Experts of a small language model: vocabulary 16384.
Below are experts of layer 7 (counted from 0) of a mixture-of-experts language model. Rows are named router (the router's row for the expert), up (a neuron's input weights, with its number) and show model dimensions 192-223. Each number is 128 + 32 x the weight over its row's rms, rounded and kept within 0 to 255. Numbers have three digits each.
After each expert's rows: "mostly gets" lists some tokens that are sent to it at least half of the time. This comes from a sample of Wikipedia text that the model never trained on.

# expert 12
router:148175117103107150087122101156152166141165094127112155190110143093162174124141094092098140113072
up0:127172147137142149174101161122113152098168114135124123146123149117165160171145137138138207138047
up1:133095114147155114155129105158123160138170168076209069171141133168078170130049130122121162219148
up2:180138127079158095146110112123170086209162131137174099120106135153123129137155198159156124207082
up3:148176173136163110200140168141162151115222083128137175099127137090180099124115142164142106086120
up4:137132152089085076089131126055110151147120160102059169142164103148196069106092144182136146107161
up5:100183132142152161091140058105168099095102140168095151120130140100102151098116081165151164102079
up6:146147083072134137147131164101178094156138101092108094140153168089132195124128121152136161122079
up7:086148139102136140143092154180101130156186135116117173157181079116131137145078175123121151121137
up8:194141104163132126171135193165153183117079156133164116130120113137165157041106162078114176149138
up9:109137071133175121091099155137127108106160094126070089081134161114127171147132148132123118075093
up10:156190156209099151152110118168085206105162080141156120141157096133176095161082095143095114139086
up11:195152053197102135111126100131134115098105184112098128119140157165116126041122092168122101170137
up12:109213094109163153086161088185135059060073087094199099081134113119100123134154139148140121137152
up13:102144160068174090048139114142113113075128095103189127151117128127113100118124087111144107119122
up14:104126131122102126092157161119155083099093169106122126112106132141039185095131115084107142137111
up15:136255157100142128080094133169138116100164119143165137063160085133169164166109107198118100130152
up16:156120192101112109103127200147180146127164175130140140160115136159136163082140205108152117152159
up17:124135045103116134074113062147087178091129169130103113162166148117166114073125081142150112180118
up18:128132150155116146129079100095130176176081122151102129123152130156129168151159163105089148092124
up19:142139100154132140147124126091112130086135097114140111155101123101111171099084081166149121133150
up20:077160133131171092146154165093183184135096124135131130164147071110133096138120118078167153154135
up21:038163072134171089182186133161078107140114117063140127193123143130055135115104118094120121169104
up22:109178113117106089174105155127132191161209139143076165117113188171137166109125124157077119117146
up23:158175127121087121125141102149137124143174161104173100133161117161103096067150108152074074119093
up24:137197126136176154169128084187132136075134098094162141122140144099152199114075093142131136138080
up25:063138049114069134090090148160102122120195103132174132171155087072075161112145145184164137156107
up26:101184171155157094166131165142174092178118099146129128086127126143106126115184196098112206144173
up27:132111086156076102082152148121125155146107095146112100068180145130133183120025105137110109120101
up28:145119104150141121116130116154106117149094142120083161141162133161142082141144091123106078102147
up29:122175153148088106120128173145110141189151189139130137174186126098083153177105145154126125141085
up30:165128112160071149141126137127130138156153158140202138065099136075083148074071134064140191169131
up31:121129122176159127066134144108123150079140134136137095074122194137119175107087155098064137113105
up32:126158146124161113082162104167126121098153142138093124093123178162105140132147096090128123087098
up33:111162130102149121067094129163147115052173138113098136084104102106152148086085090138107154146139
up34:104093087124075090071109162092135167120110201135087151120167160123136170136155172160117156124125
up35:035164169144118133120173124115107158100167110101177149198160137136129160113137071159132147161063
up36:115135096108170066150145080135081137126158106118126130169140148151140177077083112112136160165137
up37:127168106135144098102095116151118102089110102102167125078117152189091130076171192091067142140151
up38:116162135102117111157131128120140189072165089078102140128068207115166125119077071096056167161106
up39:147164115172133153088171177158127139159135125127158191124128129154084138091116190109073124128132
up40:090126094125050153096123139131097102131166139140090090154143121107186099174097139129093112078118
up41:160106103118149104105101096150129094103096136145155098065115164112074148032144114168056125167157
up42:094129105113126141160146080202191159185132180155143089209128162070102203116183124098127120165081
up43:134106090154125149122125137126169167131129170074183173130174078116147106192159123107136096125097
up44:101115099137109128106113113148089101160150127132092127144146105125192116185179161145138167134095
up45:143203130131103151143127192127133122128140133132152097166101116135115106138089146104086089120152
up46:196168118155153104142172105146141137124136122095136137124096132147146166137116176134092159097090
up47:155156168150169126157145098125115145119107098139104167152167136099129136135116101148127143155107
up48:102136109172092133135150105121144175113133158095206134142066103126111113070066098103114143181072
up49:127145071142143101082172132149102150123162086140149118081104100097127135134144102122109143054075
up50:130102179173132166121122139119099196115144113160174177101120114117119128138090105102089161127086
up51:167105108116124131110084126125072102095130141132101136161136078137136103106149104146091099115162
up52:091124103075152085120128108081134119093160108082157146159094083126143126105061124144162110104116
up53:140115147131145139152135171160136146125162094131188209151174084117137109098118173111115118146171
up54:112106158136175120112162128148156110150153161147078101140118142096114132161120093078107163111068
up55:118161082096144140137113178119099203152158170119084112152127127123088135116113130087135120090120
up56:122108126091078165139131077095099159119165165107113167074110092105151117073103105150139142128145
up57:135118138133146109110183159126112134098119064117111128056091091092142107170080132059088167116127
up58:115131122111195125077140190119106182180140114161135162111138146106116165174109167169146136158128
up59:112110171104114106150096094148087142113120129138093171131124166082121103110112086119145208135088
mostly gets: " He was", " as a", ", he was", " he was", " \"The", " assistant"

# expert 15
router:115176118125162088129152128160169191168146091104151159194083191110138107103114103080126158159141
up0:088113121188122108136162177128086182134120109105176148169137124178161150149066162101165164120133
up1:166089107173071100099106162095101138116110103088127184114105164152158128091144168069095194140145
up2:169108136176119162127101122126128176126113121136118080104125121099134124077121107181159107162130
up3:128169062106129080159123117106091179182157145092163165138180139123116139162102129142147169146145
up4:096181118169107153121157095095131140107123151103165180115136140111088128112119068081120159131123
up5:165190104104134159143054091139109177093116118126112096198125155170111078125108157112142143091114
up6:173114056133080092108089188091123136133150149105126158117137136148108144143091101103158111118134
up7:145110112154116148129107096170170110127171087079168193152115181142113201148116152180133182134107
up8:117141145111135108100097145060120146141130106075131115162157138142141179110129126113136150131145
up9:109121192107182118147210119090124168090160109075159150116129098117147152148134188194142132149152
up10:125199097164104136136122144140171109136144126119121138126142142139123141115071086085109148130084
up11:155127116147094084119042152149171084107060135127140171157120106129135122144118152211147123125133
up12:169105157099159108133096075111153177095135184095056131104103078074150202073057095153120110128133
up13:091144169135137042100111108125064159154182051066143104116108099162111135089084135162161129190131
up14:162087078123148057094134151182124165075094114124108169121117179076124084141176148143071120145164
up15:168098114085135097113122104115067132165137156130131106160151150080132134107147137152095102156156
up16:220177158144095118188174088155169184096159126112135104164105169119125108083098136158154123179152
up17:169122097096108110126133139181147181153086144072204145115086130123085138133106113123135175126100
up18:099152173118089177148074144157137085173124110151111104125074076101169159126128104166086130140158
up19:090133134094150104079082158093105102139140126116106105175100069154165095140172122165131083128082
up20:147168124086100083111083154126098127135110123145093094079166154153163147179109099100127197210143
up21:138151155144106105114132135100113125153148115092072147122119101137160113114159135069085155102119
up22:134103129122164120124142116118171131180081114120135128175111117100065109086141177120126142139146
up23:165125129123101094078101186084098098206069161111080090144103154104120154145158152167135169188132
up24:163185141130116045182083190132124107130111089102135217155124148186144131150125168178132099201131
up25:134120136089154147146086152091152146103208165123131134118064052151171105097082097214090139213130
up26:149097084140147162126119122164122112177087161095128143122195055124161100071152156140073117113142
up27:096130076142168051146130123137147179155059157068154147137098163140110091127195129072110147126134
up28:105171107119167113102142085107176087124140125141161161081111108076112127127097155158161094097135
up29:089105129160105124143140143149175161162121093156093219101161089112097158142151115144150140112171
up30:110162137095183048118145147140095097127170099105137134088131171162176127105153142108028127163143
up31:100182129105195115093123120159183178087088067148093135077136131157097167130160091069106159150203
up32:184148095086091075147090137150135155146103151124058168143121136093112138093087140168150145157105
up33:112108088131101115113157169141177156087097128079183180154104133076100073091089130125180094146135
up34:107148100135119091141077093131208152154090121130108083109136128160097099150135113063115114101181
up35:163124099109112109153096125148124128211144148093163129125099120190075131164148088134133129124158
up36:170117158083148129136095186165211091121046175159130116166120103078148149126105144157141103140174
up37:132116160096092118165181127136122156113076136123164156134084119158136153049097130099125208148094
up38:069189113128146067176141102190145074122090119103111166154069118135064078047130115089134117162156
up39:136146058063122098141130139114093126158104120064138143131049121160055112091125155202131126083146
up40:109153131123085134098145137107199124081105169092126148168137072067156162156037107138102149114100
up41:156171143138127144095120224146096172058114065120141127154146128108089107117067082126145121163185
up42:075113126154052159121091100123083200136088172124139112086131075142064137192057120127110145142078
up43:132133146110151117174128157086142160172168097143183197124157124132185125075137178135126093124178
up44:115122132154128161033124160126063165140130128095089155082180104176147161062153153224111112095158
up45:167147018121135125151166118141135090154203135102155115154133119094141086117085091073148117106123
up46:158134157152185122093150159150149170108077143140147109162120144173109103140144099123124107115133
up47:112107128142121106108122142171151108137140181112164158196146087109116154134110091075059134100131
up48:149135117141102096049126134131189086125126151096102137139159165158107119097118175135151152113088
up49:147130127095100085101106097124164109105058131074160117136112140119156154171159139145132109088139
up50:128143086128107151145151143128171179091021165115183174125153111113099123114064103151135120188114
up51:128080161097162133125134106126121163154154120090163068104135141107132155121131124178073126127142
up52:101155118091194127147112140106065100079132180095138140112128176190110133058082149122123159173163
up53:193124109228077080079092101139175088135092116098139152129147102176148102106158119150085144099119
up54:147118150124157132090125137123101075190078131099126176116155103106102156160160118199168082172111
up55:137125114207117125134122164136103135088144104120155112085096162074169168090076154094086138107104
up56:192142136168166098161125139125158200105107161126154123132160134090113117048075108163128058183095
up57:108123096094087071132119153129117182160086108122094187078104169120130099136089103161154139139121
up58:137126076091205089141170117128158173149138126133113121171159093109090121103140151119143107153145
up59:143107112096157147163125103124162145132072129154078096159112115127129106179080093102149129102129
mostly gets: " species", " genus", " politician", " footballer", " poet", "ology"

# expert 10
router:176135142132139115140180142181154104180154157122155149098182123103134123095161113095058166094138
up0:132088145132145107075150143099108080108140123109154136082088076131178151137140156097121139092112
up1:057099179090086102165122218107167110167152139152103114109139087081175150155066149089110183198169
up2:097123126127184153134139059158111101112138102105085155072069114170135091129098150185094149138078
up3:120134149084084132076096134096143105170162109114145109079089130130135127182085097171064137143075
up4:108065135073147085113096105089159085132113133102130140089187155094083074100121115128115117102139
up5:176116135134088124127097142108162173172173188122135103116135090118105159165047141134137178060110
up6:111117140169140139087252182136128162108150130096171152166088086131186140137119117084129104163071
up7:163120095085119110146097160160106171164139110136078099133149145108139149168145092163099104105050
up8:164111124117090154127140121060128124221138182107145144100118147130088111125091104150136085205088
up9:131075106135109095127126118139153123137180092161119127118194161209122154147098121074140135104111
up10:173125125118170149122142162199158136153111064115086140168163131120112185151130147135084201114055
up11:139129173059111153128064097105125140162111146129161129072097167100118128121110114164117142096147
up12:115143180162140150084145147149110102189114094158120103092081104191092091136118146120108115115096
up13:115142128123094098118061165131127137121133117132142133167087114176109095108079146124158090151119
up14:123113121125159150094105110169131150063110093126037153072175131127146133150122056073100167108124
up15:075153170084141141170144170176112161110101081100073109109145099079123093141079122135075138096089
up16:127162088077061141120127169135167111101088136138147157136144114168149141109080125173194127158120
up17:139072163147078151166145143139106112172130170129114101176137092150085135124116134102068068050192
up18:152165100118162150087143109110122148138184095148188113113150132109106108096155104139070099034061
up19:130124133097093109101141105126171156181100121122113125136111199137086167091193097110159149130131
up20:166142179130175104142134142141081112195198152146180176084139097134075183147163089130111157139087
up21:108165126125104093117131178187101127112098105094143170036105176055157153126133098129144162155175
up22:116152098125134129145114155114135116180110107126153146145197133062096189130146098100142218126084
up23:082138121116140121192160165170129151144169069087133169085093088155062161161070130134162225209134
up24:139119120095176130129060112152071130159153093089173127135220086138173120179119157080160148111106
up25:065135163116118127127092144100120122169152176112163108117148120110184095190133141117170135048109
up26:186140067154163106120139107119126107121098123111118115139160142171142155102151123117100131135132
up27:084120123113153133146096169110140192066130092132088147149121109097124126140161112112178141113109
up28:141130121102095150077131153123219114167129170114162156112162137144162122094153109122114102069134
up29:159125096133162149172118126182178157088137117139119122105159093067124115060109079098121151131188
up30:097134086149086119161110104151134165058119136105140111172090082141162068120153128129131137070079
up31:059151149124108117150144073108171109164141136110156171108137160136145096068144088137071122135142
up32:093172120135165132147158087133107140127116151101156159093151119124166124094119080060085110076128
up33:116115156141180109093162097082118117090112140105145147092098083185173152136061196145149089123097
up34:152179164119063138117045138187119066129134125114151138129187150155102184146123105170161161071125
up35:117108082128128077153157084093175067135136154141138158145094150098136150126153112122143154092115
up36:127155130163133100159116122103127099156070133098142108181133142104139126099160199097113144188132
up37:095110136109072122159150118134163122160091117122106134106081143141087139096075130127186141118175
up38:115138104088142129156153074166151152064121128133101158101124157083120138151172151136083091106071
up39:074090128156060175126181175134154157127107107139129128103082121103105136179068127120144094089123
up40:188111135075141081136095135080124112114153127076089114112142113157123160130106163147075101104137
up41:141160152115129128138163152105116129153120121124094119137133087125219191094121131087066196116089
up42:069171085176059153161105110099171118156163106091161136163165143103074143203106117159161128109094
up43:073141151123090148191088099145124148101141117161191128097124088140170137136136129106087100082094
up44:130117120112134112140148116171196113136036107119171078135124173121095099114157154144163113180091
up45:103156155116121133158199135100119143109118191113137155168138115114131125151129112065095139103121
up46:151137146128079117120088210110114124105121093119150122075134175102156154136154137136149150108161
up47:106131117104117179103159141098181154119180161106134161141185146162112073148097061139109106071109
up48:139146115095105125093103077114138110128140069090084131132149115112156123150102093141101162147108
up49:116125102099105116122166136098125196116136136125168136126172156160137174204087132106133182108116
up50:107164091161096106133073097155128094123118168139165095141131134050126188068142172134145102085081
up51:144124099091076138110129128163168124173160133132109146125150168047088166146116111152102137070125
up52:210122178143168114171184118161166110127104075098102162085133100179098184078140124133102178156151
up53:084138169097139086159124102097151092127129111120080079134116099107168117167084147048134151133049
up54:195144160102163141111178123160141110136144133101133145087113125124070164131125096160140157159077
up55:178136163103106136158119130158144114161151120132139105159107165098146134099130112094140130125169
up56:189155129181101154072139184097100142096093154164105117047128118177098185086087133140067127048137
up57:161124115126102146110113135113176088137119165130137103132140116124110139119086164139134155093094
up58:087121142110148124165130110117159145113089108073137149165089103119128092128126145166113163111135
up59:136141208078149120158115111056151109193128147141108139066166155184126105178077155108127167116119
mostly gets: ", and the", "ed by the", " of the", " by the", " of a", " of the "

# expert 24
router:159154151194063097122090169174163165138104136150138172119133127135142153085133070117107180139071
up0:156062076135108102133067110116150172156184150083150119091136143178064156153109120115100171180064
up1:178130148092131100092130130174164122181099152073118096126161135100105176138151132125141109060101
up2:181166147152112062144142094096195093134141150150090187151122135148122109125152114141168168154114
up3:169106136123079052118159176134142114145101128127107160106176131117182093133080158162110127136100
up4:061229132101158141169105066153098162135080112112125142128156152115122148145087122130035098054137
up5:152145035113086123112104139161121096120112161091147193113146076158162118160176186144127142126085
up6:079070139087141115079120112128126190103076146121116109095131161120177098138197146130076125134137
up7:143144098168121123142115132110161163177104142065102139185134126125155106159162136147115195108075
up8:127138098149070095043106195157155162161108092136085076081114145072116178131134154166162087129079
up9:144128085147166138170084144165108163118072152150115180125161089169153147134091145188065115164086
up10:087133129075145168098138167135136126160084097152144124077178149107097115202147168104171105144158
up11:147081155086105110110136168092143153148067167167148152115154110116119154132098113128149164106158
up12:132134150158192159171121152135116141129152163162113147093148139171097133073099098098060122131142
up13:103143092103117100124164066111090136104128116091161176206121132102137169167136149083093160120133
up14:147109054129184133090108108119088132162162175083183176125110138090108185121176169142106146112095
up15:095133166121149109187085186122159091171196073124105097160139091174106113160177075104102108093145
up16:194102126124134099121112148164156178139094108110143107122106125099090166139121093199094101141104
up17:150160120114096099082154113125169188136114172097123135124131078184132138122153196146143151132133
up18:094211108081149107134086122146123126183143105098079134060144071189160194107109094122152169127088
up19:149102107132143154129102095115093113127103176078114146119118161104096102197103151129116182116120
up20:139156081172173134122121167129128156134088112124100187176191132131091103148085133187136127122126
up21:128114127188166143119108186150134191159122119112136124138186130065098145103109116129094085158074
up22:141144125092093131121053094147113160127107127107142119084162067195122128099093191089061116080122
up23:133118069127136128130114167131140184108146120080181135132189161096139108104175132196144154117103
up24:172128118142093157079114141120179102142162164135099105133120106117144164129142159147128080069079
up25:117142100152079113085088086139138161112093152084074086121173135088086131106097169145128199112037
up26:160123091161070097135128207123180103059174137084099126101174118092084163121138118109146130188072
up27:181149129145094095109188179158175112164093155106153133106158129116113141112083124118123094108105
up28:199123193152116046173158180152124168145200058094201119184174108136073104100122109130142140091074
up29:121142128166130084180049154098131144121123166096201079130159107083092149104093105120087067136113
up30:070144123122087090089106118127157145089092124114151152097117112126094132156139141124082141103143
up31:191145147151120118148106133111123197124146194159144132154164183172145163142104142137096153123107
up32:175181151172118082108122156156178165125114123107114135100137107130135143128115110173192114114113
up33:127161155124162083086084073095136157110085144134111162128172145114097128137167192115097116155092
up34:126143142131136149142121095130174136140155164132184099121049092108094156037149129121133164142083
up35:138086149137175122120125125151113150110138155099101158128131158081114109104101176110123167141143
up36:167143134103157152165076144095112142094138128067140100133067118135124152157199153117101170058161
up37:165127148200206127045127127123165119133147104142135120092169169139133127127151130117130160158120
up38:170167087143119080169065167089095183137140125130097103148155173142132139173120212124103175135082
up39:152083100105112108153103136085175152168129127135175104137174108180115149065114090145124116077094
up40:156140092101136136097107105080123102189097111114178100110100120103044134151187076071129137175145
up41:075072146137135106110099132100104105108106105096117140151127164115081086160153097164148122108174
up42:191175146128115161112142125166135151135128162118101135129146142087115100150071097141155118144121
up43:181149147085162128094087130130135176126140134100108093150132125113118132079122105195156109072102
up44:185117151163149083100110195146189195076114155098162160141191159136081126167197121189108142129129
up45:089119106206120100091072195169217137142079147136102131097112127137160118084163122104130155153139
up46:166100120116135051054138147125065122091148076102085114171135097128125111105131164125090145076154
up47:144124124143117113123067133108128161147175148157134151160119141119149110130083177146151180178144
up48:136059128141099110106132098166119178146143077128213092106111154098107155135147119174129110129166
up49:161105115096131074176169185135187140106115162102097106107131166121167133162135153100144151150136
up50:208113116143157148186140078114117155110080188117073108125174161088131177102106202139116187124106
up51:126140119145163126180065072143109152133096102110199117130181114132128112172075095149050085144125
up52:127132138123130067103140129114166144095096161105088120143165124141066099115155190115109104134158
up53:189157083083108104119165134058124186140097160096200189084146115102146150119121134195140172159092
up54:106090122126069122099076143134163135110069154076159087171137097111097125111120132103128125119085
up55:196104168169091117211139185149113119179102171132109163102153205114101128138123141115132131150152
up56:108129153153160166120124128145242124147089189098069141145127144123146160149067103115143110109129
up57:088133117073130107054079119159142109193164091142135124115108112102159129147075096161122157133132
up58:128113132154152115151064166177147126144107160118102149114136163121157181094129108177085140169155
up59:102155076152152138127123142182129146158140118044141184112148110089134156168128144121089118146101
mostly gets: "ol", ", he", "ov", " that he", " broad", "v"

# expert 31
router:145250110159105080107137155133169100114149103114152167077132168115096151113142109089138100145136
up0:114083088158075163112088127123108132152105137138092127111169091161105156135108125107120115117136
up1:063115080143094103142128115167088175121124124084151088218114146049120093123156130118151124138137
up2:072108101132148152103097079122079166115183101124197117145161143148130129105116147126100103155198
up3:203144116093103118159104086160155161207126091117180154123148146085106161099181098154065129108131
up4:122092129162097101122121075108136151154143084076133153125177086090093116119131179168116130119136
up5:118215160131144125073139172106176126136143147103177152075037124182156108113130113156107087100148
up6:098205088128139146096129081180173092143131095106149154110168208151165175124104162180095144156107
up7:172158087080141112148155141160183094146077149141099132099118145103105140181151178125144169141106
up8:188125124143131154087083177083149102155131110095116173090177157060152134113142033196138142120078
up9:063156173104189116119110030137068173167142142129100030131164102181096073148095077094132128086183
up10:134114078101134083131092059172076126170061153131097102140135070111147117083059166122133107138127
up11:165122091089141108112111125141152174115164119147145105120110193145137156133121125145128190144099
up12:089076148120170148134087101172144134108193124139080137060141162118120109152075169154106169073137
up13:093157077177137131139112148098109166107091171115145089117119175134158103144078180183184111104112
up14:072133123148163107124092157099143097099077143100167114128116137192119092078122175133082108119092
up15:078130061098158121083097107140154185067099134087124067126165067105063187116203128167130131136085
up16:082105180122151140132102097107135128128112090087165139171190124101149090080129183088090098082193
up17:089186089091129086131160132092130095104142150089151154157111130142111126115126097124126129137096
up18:085183169090139134108123127097132135142106135147113169106080083161086120134115081163118088132099
up19:188161148172089147107155150092082151108161129091105133104143115158116076158094134177126142101153
up20:149138124140135098121123100047169098161170090095096060088107118089107111116145166154097153134133
up21:126116154128139123152123101091110108136189111113098121095145121147105144158123094181131162137174
up22:106176102191087149131173131134172107136098172131126144078173088152126157092119064145115106107091
up23:135137035112183095075130107158151118157131064153163129139130106126174207123148172113109162099098
up24:175113174135098176193084168117137170159142118132077126068142088126127096161092120157136086134075
up25:132255111099120093087114088118194089123141069119145173069156155157162190171148134102109135086121
up26:164159088086120099108114105159128136114073176116088101134159101158169091113129195113123187175106
up27:142123142132174087070145180119131053167118125077138168092174142074109120152103127155053108094101
up28:162155132065115097089170076123175090116171134104144084102149125169155102121096171157095135110112
up29:104103128167117115065113138137160099112086116109139168152162146137064148101091113079088130115138
up30:090166167149082164128161166162103122133091150123105119139129093167133114176124122136163176084122
up31:166165106100145149125082167171163133160074110151123150111172067171127124164128110129135183094144
up32:149122138132164135105160135097131170145106125129134088184116106161119075092088073171143112133135
up33:075178114110127067132139134083124131136195122084124145130125137128112180092165185175083139142144
up34:126183156082104118142055170075075137105120117143146128109121126108146069130110136182104109095092
up35:122110150166172128162058121099128164138140108160086145032159128134145132149104071126099095088153
up36:080196075075128107099101102154203149117171117144126175140064165091068169047142107169087116185132
up37:104163130086123154122149058117092129136180120130164147162163185204068122178127086135111109159120
up38:091115139108087095128165194127154146139120156100136132086109169129109120122164078153141206165077
up39:147145156148178141156163064103159109109150113152088108150161072180082155090159141142106087080128
up40:130088136142124139169083151157126104138081176076164146078162101124131072122130179144114105175148
up41:129090106109123114087114113148061105081124100105130144163155148115126095097105177137158123098118
up42:161151110152187145141131159122157150094111163115135129132172102173085103171055091127105092096124
up43:148165109135090132137155240055186142106122144092160154112125113134150146107119102124066134111080
up44:156125127133139150111133194109116157094053158091071100052212168147105197124101126123145170096119
up45:142204092105121146107146154094204144121164086103164158110155098053098160116108111145147117162104
up46:114182177087089099112150147121134105183088170092176154128084106161141113157066094171095119158120
up47:130127111108157198102102107140086089112102144102109149159157093142145130112176133125141129072089
up48:109148060126200092177136111169108142108069173106114166170135137119120157141149156153119214151103
up49:180098120160114115179158109120129089149097129152078161115159130129175140090161114088128118106145
up50:187123112183140100079064149135142127096131153117130120038087110107189180113116141171163172102112
up51:114142205142127140076106113123121110114137180170107178113085062143114084090109149108118118115107
up52:159141123097081136148158085073124155158118159126130149127141081169071135044146111051145075125142
up53:146177099109111093078129120127091149152156098099180133113123105091130180120130131162169115105146
up54:167088158174090097089123116121148087159112117091130125121203110105121122175089106105115171116115
up55:110179167089140082109078098071154163142159066156148137123150148134098189054117152183133099120108
up56:173093138161115124055140108119132125127103135131148101078091104090156095106101121126097149134132
up57:046182099146135126144134103125084164112152141144111114193116198133113077164111101122108155199157
up58:155061122132118118104137106089128168152119155112111113079093173118108183100149177118105209121139
up59:168131123036107141098134133082122090117170102131173158123148114167152145168107164102158110093170
mostly gets: "1", "2", " rul", " far", " et", "10"

# expert 5
router:165185151159141104100112113163152128161115091148130148164155174102177144150145064135092182113077
up0:135146142125105115074125189093111051138064136129137100092088084132138067112178188046088150105083
up1:153101115193087136064099129112201174159075173140100084172157105117115099147196125173151172106100
up2:127168139164143079152154104109170144100155102102077111171081090163090038133111177125176147128114
up3:183134136179105139143122123129108088139163113119108142121116137068115139130084177176148142072119
up4:122143085129176095148187098134180106128105155078060095107164171147146157064077129183140149135060
up5:145177095119069127126162117105108139091106122148128098134147148150159080178107093126161163126151
up6:126135167162139137162158158089154149113137153087124111195120183162052163105131092145096113152198
up7:141138131135089125067088177137123162115099125127107146125155205141113143151136187108133151128073
up8:110126122202054101164104098098139114128097121154138156130173130118158128129173095128146167155175
up9:143074099140099130136111160186113121138132141146099162078156154100166138148091103059156117136150
up10:153130093133097112098152158085150084121141160153092088107133178080138119134129142167175114109139
up11:076134103142153135077122135115174135158164169103150136157071139170181109129164140160178129150089
up12:120173092150082170111128120154110136163127154122047134142086178084163120151081128144116132129127
up13:094151138140158074124133129114120183107159095125094146069156150137169134077091180182099115127107
up14:068143136148103144172140112082127169142176138161171155121178096084159124145072099099129117131110
up15:123147107156085079127114068138184118082097111063146099141114134145181177083152136120109115083071
up16:159115109134132163120097115092144088171118171084104103159104159079093154099194130133133139169163
up17:171141096121171102136106164106121134154117103133158167139150146134125065127092106151155103113082
up18:094097106050066117127144171184112155148122151146177098093169094131153169049127180211136107087128
up19:120135058168096114075126104133171114055192146067074138169110171057124185142122143107098139101084
up20:164131133116163102082078163088148169111101107130119142129120118108157132150059147120110118069092
up21:148142114155079111099135144112166077135087108116130190079123107131151172083124110146150165133084
up22:116090151153108083149162132105146097119120173085096102123130157108142106086151163109151104107142
up23:140114106156142075102151139084144109117176179071135152120116154150106128177153160077144178146088
up24:086133124132084076062065147117113105177114084133116154165110111139021113114104082144158152129132
up25:134162107117174148142102170052079166124151174122132085119172134086154124165112124113122178098087
up26:112154153146147111199099155164136162088117145077098131127151152129104090135110139164084135164091
up27:167154099100132057140115168132111125159131126167099131079132095046091099158120159086190114108149
up28:154183100160128119095141119097126097087108112058136147137142157185100098117113118164148125096055
up29:137114097158144115185063107127103180191166116135168131118124131134125128150079109064138110157094
up30:081089176113074152082126146123162176107135116088106165143092091117186120115127128134169161073105
up31:181140180115129160138114133156174148093118117175115096154205111132094172088148138110095144117152
up32:154090157064097084135109204073135114124149101121145177157128125121128048152109158092145168164107
up33:114132102137061102141113172169134141150131174129073150170146195115140106156183150122172197126104
up34:187176100162133120145104146146163095083084122119110118065124100139130172070147193144053113087053
up35:122128155117111144119093106099120125179125112115180114092126169119155159118144126133085114118070
up36:194142115129148118117126174155207095089082090110122110048106078106165192161109126168098180080047
up37:115143083162100146119089112144185107127090126102078099143117108137175192102178054109147186119145
up38:130172172104125085188098169070093088103141094117181141156104153171180145093118144102057096139120
up39:160113138098064121121073126139155147165086157148077134155162087144123091118159086127146211103153
up40:116166107098093073120114157106097088184158120087180187116140155156101163123047114077128130114043
up41:108150042100098093135089188161119136144108152102077163138166151063153120180113116153119099062063
up42:083123143161156125152108089181104158094139142108061136134160113082130099162117089091110165109141
up43:138122128101090068030131102137133142170070123146146143139087117117123146134154172171121136119144
up44:117129157119054078064092175136099121081110152069090148140135136192111195119139182111144173058130
up45:121160094172206112098122128203181096116062145129053139142108074163177179131128180171086111114117
up46:094112102155108081143078103124106155155146124127098165120165096129120106103159099120166109164134
up47:156151078130112093176165136091110131129053050072172188158114185140152152146143163119118193166173
up48:158130149137114129094117183117173076075099068120086089125157121184107148096083124167136124113075
up49:154161176101175090126075129139110109125086103091041164108158145095125178099124142168049146183105
up50:106149096076100110173169137153143160101123084111097155141111118100084088160184179157120189096140
up51:103152167128071164120173165157146110163132113098142153064058080121124214165088140162165161100142
up52:102111115084158135167110160124129182140105077119140197140128171101132090128080089143142128109116
up53:135156109171155142152153153138138132134110156099103132112135117174171139115095091087112115088157
up54:102154129166122114161161121143115187113149159112139064171112165084159118128147086042100166163152
up55:125160096196133115124112127112198087106078101126104088144089165107086153139159123092158184171130
up56:123177082155174108190145117118134145176159088070141088109115166198158159138119120148110127103105
up57:113129081164127093169111094212110142062121141110114134157123210100094132146159121114104177143109
up58:134151159103132125075112151135141131189103201159120144124118136094080083096120149181085197094163
up59:143112162091144138159163128127133197123115140102079123180133124124095200116087110145104133149095
mostly gets: " and", " or", " &", " ", " of", " of B"